{
  "n_layer": 16,
  "d_model": 768,
  "n_experts": 32,
  "experts_per_token": 4,
  "d_expert": 256,
  "d_shared_expert": 640,
  "activation": "relu",
  "moe_layers": [5, 6, 7, 8, 9, 10, 11, 12, 13, 14, 15],
  "router_score": "sigmoid",
  "normalize_top_k": true,
  "routed_scale": 2.0,
  "balance_loss": 0.0102,
  "balance_bias": false,
  "n_groups": 4,
  "groups_per_token": 2,
  "init_std_router": 0.00642,
  "lr_router": 0.000492,
  "vocab_size": 47045,
  "norm": "layernorm",
  "norm_eps": 1e-06,
  "tie_embeddings": true,
  "optimizer": "soap_variant",
  "lr": 0.00158,
  "beta1": 0.95,
  "beta2": 0.99,
  "grad_clip": 0.5,
  "batch_tokens": 65536,
  "seq_len": 1024,
  "train_tokens": 713700000,
  "steps": 10891,
  "dataset": "wikipedia_en"
}
Below are experts of layer 7 (counted from 0) of a mixture-of-experts language model. Rows are named up (a neuron's input weights, with its number), down (a neuron's output weights, with its number) and show model dimensions 192-255. Each number is 128 + 32 x the weight over its row's rms, rounded and kept within 0 to 255. Numbers have three digits each.
Before each expert's rows: "mostly gets" lists some tokens that are sent to it at least half of the time. This comes from a sample of Wikipedia text that the model never trained on.

# expert 30
mostly gets: ").", "\".", "ing.", "ers.", "es.", "==See also=="
up0:186160144101162140127147153081151087105118113085046125137150166119157149115143130176125125170125173071115101147128203117084126182129146091117118203111117057091067180146132126149166159139137144
down0:193159114081128156146114138127166116140142069180125134099138184227083110107192138158168143134074147114108109068113146141084137097127110129102145170141132109134135087091110085121117192160146107

# expert 6
mostly gets: " John", " Thomas", " J.", " William", " David", " James"
up0:162167164099102113116141088130158134048125078126166127091132120092159102118115150123129136162183098150160119188113101109089227132201098151144143135169131162106105171177074110148066100085155090
down0:141175079121113124143146117111088170100100080131096095104087123111113147069111173147088150171154045098108171157171139178166089096129125223138163160165099118133166078183140122061137147108072110

# expert 5
mostly gets: " species", "°W", " song", " area", "ations", " days"
up0:154092202143106119151131126134093115131123138140158120091154100160143189145119175120113098137125067129059135153091137085123151124112175086118106124118067102069127182197146087179195099075107159
down0:144138184074140120180074196108119133098086078135154110195109185073193085115155159104137146124152108126122131114122094148083154153154068152112148099127181154055144113091132131171199111094126052

# expert 31
mostly gets: "ak", "qu", "av", "unn", " Shin", " Will"
up0:121159088107152137187157085152159188148140082119111107178134116158101108141150133106123132152076117214129148140170032126133126103162093176196156128115125073140144124171139156125109185126156094
down0:108229063152123154095075113149127154149148113104199229198071084133126212150121115122163117210100135109120097126180136132120164152121147116146121159165088106074106109178154135157139130105153112

# expert 3
mostly gets: " Tom", " David", " Peter", " Paul", " Kar", " Sch"
up0:162167113093120149099125143065129162078097201168159175096127108142165092114183130125105100158098162123077116098122138120184082120116119125144167145118155093100136108118103156119129180116127122
down0:215120110163163111106079070146215173144131180134103159137035161119120116101128115195084119147152109069156106153133152123120146171079129138134136143182152104190143105145131155078180150131177109

# expert 12
mostly gets: "In ", "1", " In ", "2", "On ", " very"
up0:152147149121108143118121131078139120151089109162137158120124127126142117128101165096125132144132154124089131113076155109077145141119069094109129117108206132124110121095115094169126093094177172
down0:138114137068141205108183140129142119142135085177106117082157131098081108094137119155130163123170097111166159195102157114128107120117157174165121221136145109119136134084169108123085133107180123

# expert 0
mostly gets: " (age ", "- Authority:", " JP", "imm", "283", "eno"
up0:131170127104199159145179080143097096082118105095157141080116112154102153123154143161126160107134144170160128025127114145129067134121196130074158102115091111174166113095149102123105106093090098
down0:081150096152129128143122147170101150111162131138119122144130191181171107103084124150103135155203120129101118116146077068119145114094108109106095108130055147122115090114138097146165099159160068

# expert 25
mostly gets: " him", " The film", "019", "013", " students", ", she"
up0:125179120181116152029166150180084124072127209055136129080132113139133154095163161139141166050168205113098075109106089083152140196172139116167123087155132121065105113144069135104101134113138108
down0:125069203085073116101122104106147140093169137125160148133137124150137179160159120158117140089117125121146177087122160169105113110137157123115063188140168100090118110112155070106132098159090198

# expert 28
mostly gets: ").", "\".", "ing.", "ed.", "es.", "ers."
up0:163094102106147099113155110173093188194122089151178156168152134143132093141192141135108129125068143180172099136115165112121158142122120141079108101113114144074117170113121130145119100111136171
down0:153094168100113103128114152112134101148163115099129179139124104118081147151125164128124086104094160157152119144103160111205145149136150086081203119135144142158089141193161141087129104211173090

# expert 14
mostly gets: " also", "005", "997", "995", "996", "985"
up0:118185117125138152154162119126106188130188119122091168156120062121176144156130092191165088097098084145182113115158105184129141099093143108107102143157104116089132114148098062125156113141086163
down0:125112148142121111119123119104151136086099125107130153167150142146158129106101115124065170177120142142129128109102124141169191123097131116127132077138065076106094157125136168170090121149109089

# expert 1
mostly gets: " election", "ization", " success", " education", " money", "ification"
up0:120156131126058105145155104103172118181171111118119132080122142099142093080155164104117109112126166126201114086140163112107061104097129108147068086097112133090102157062130085075152116123094082
down0:110082108115145166135151128101167087173127092170089130116135130154151086115089126132122095123123162141131148161094120115089069080123061114080085176142134141162140169137108126104150097136113095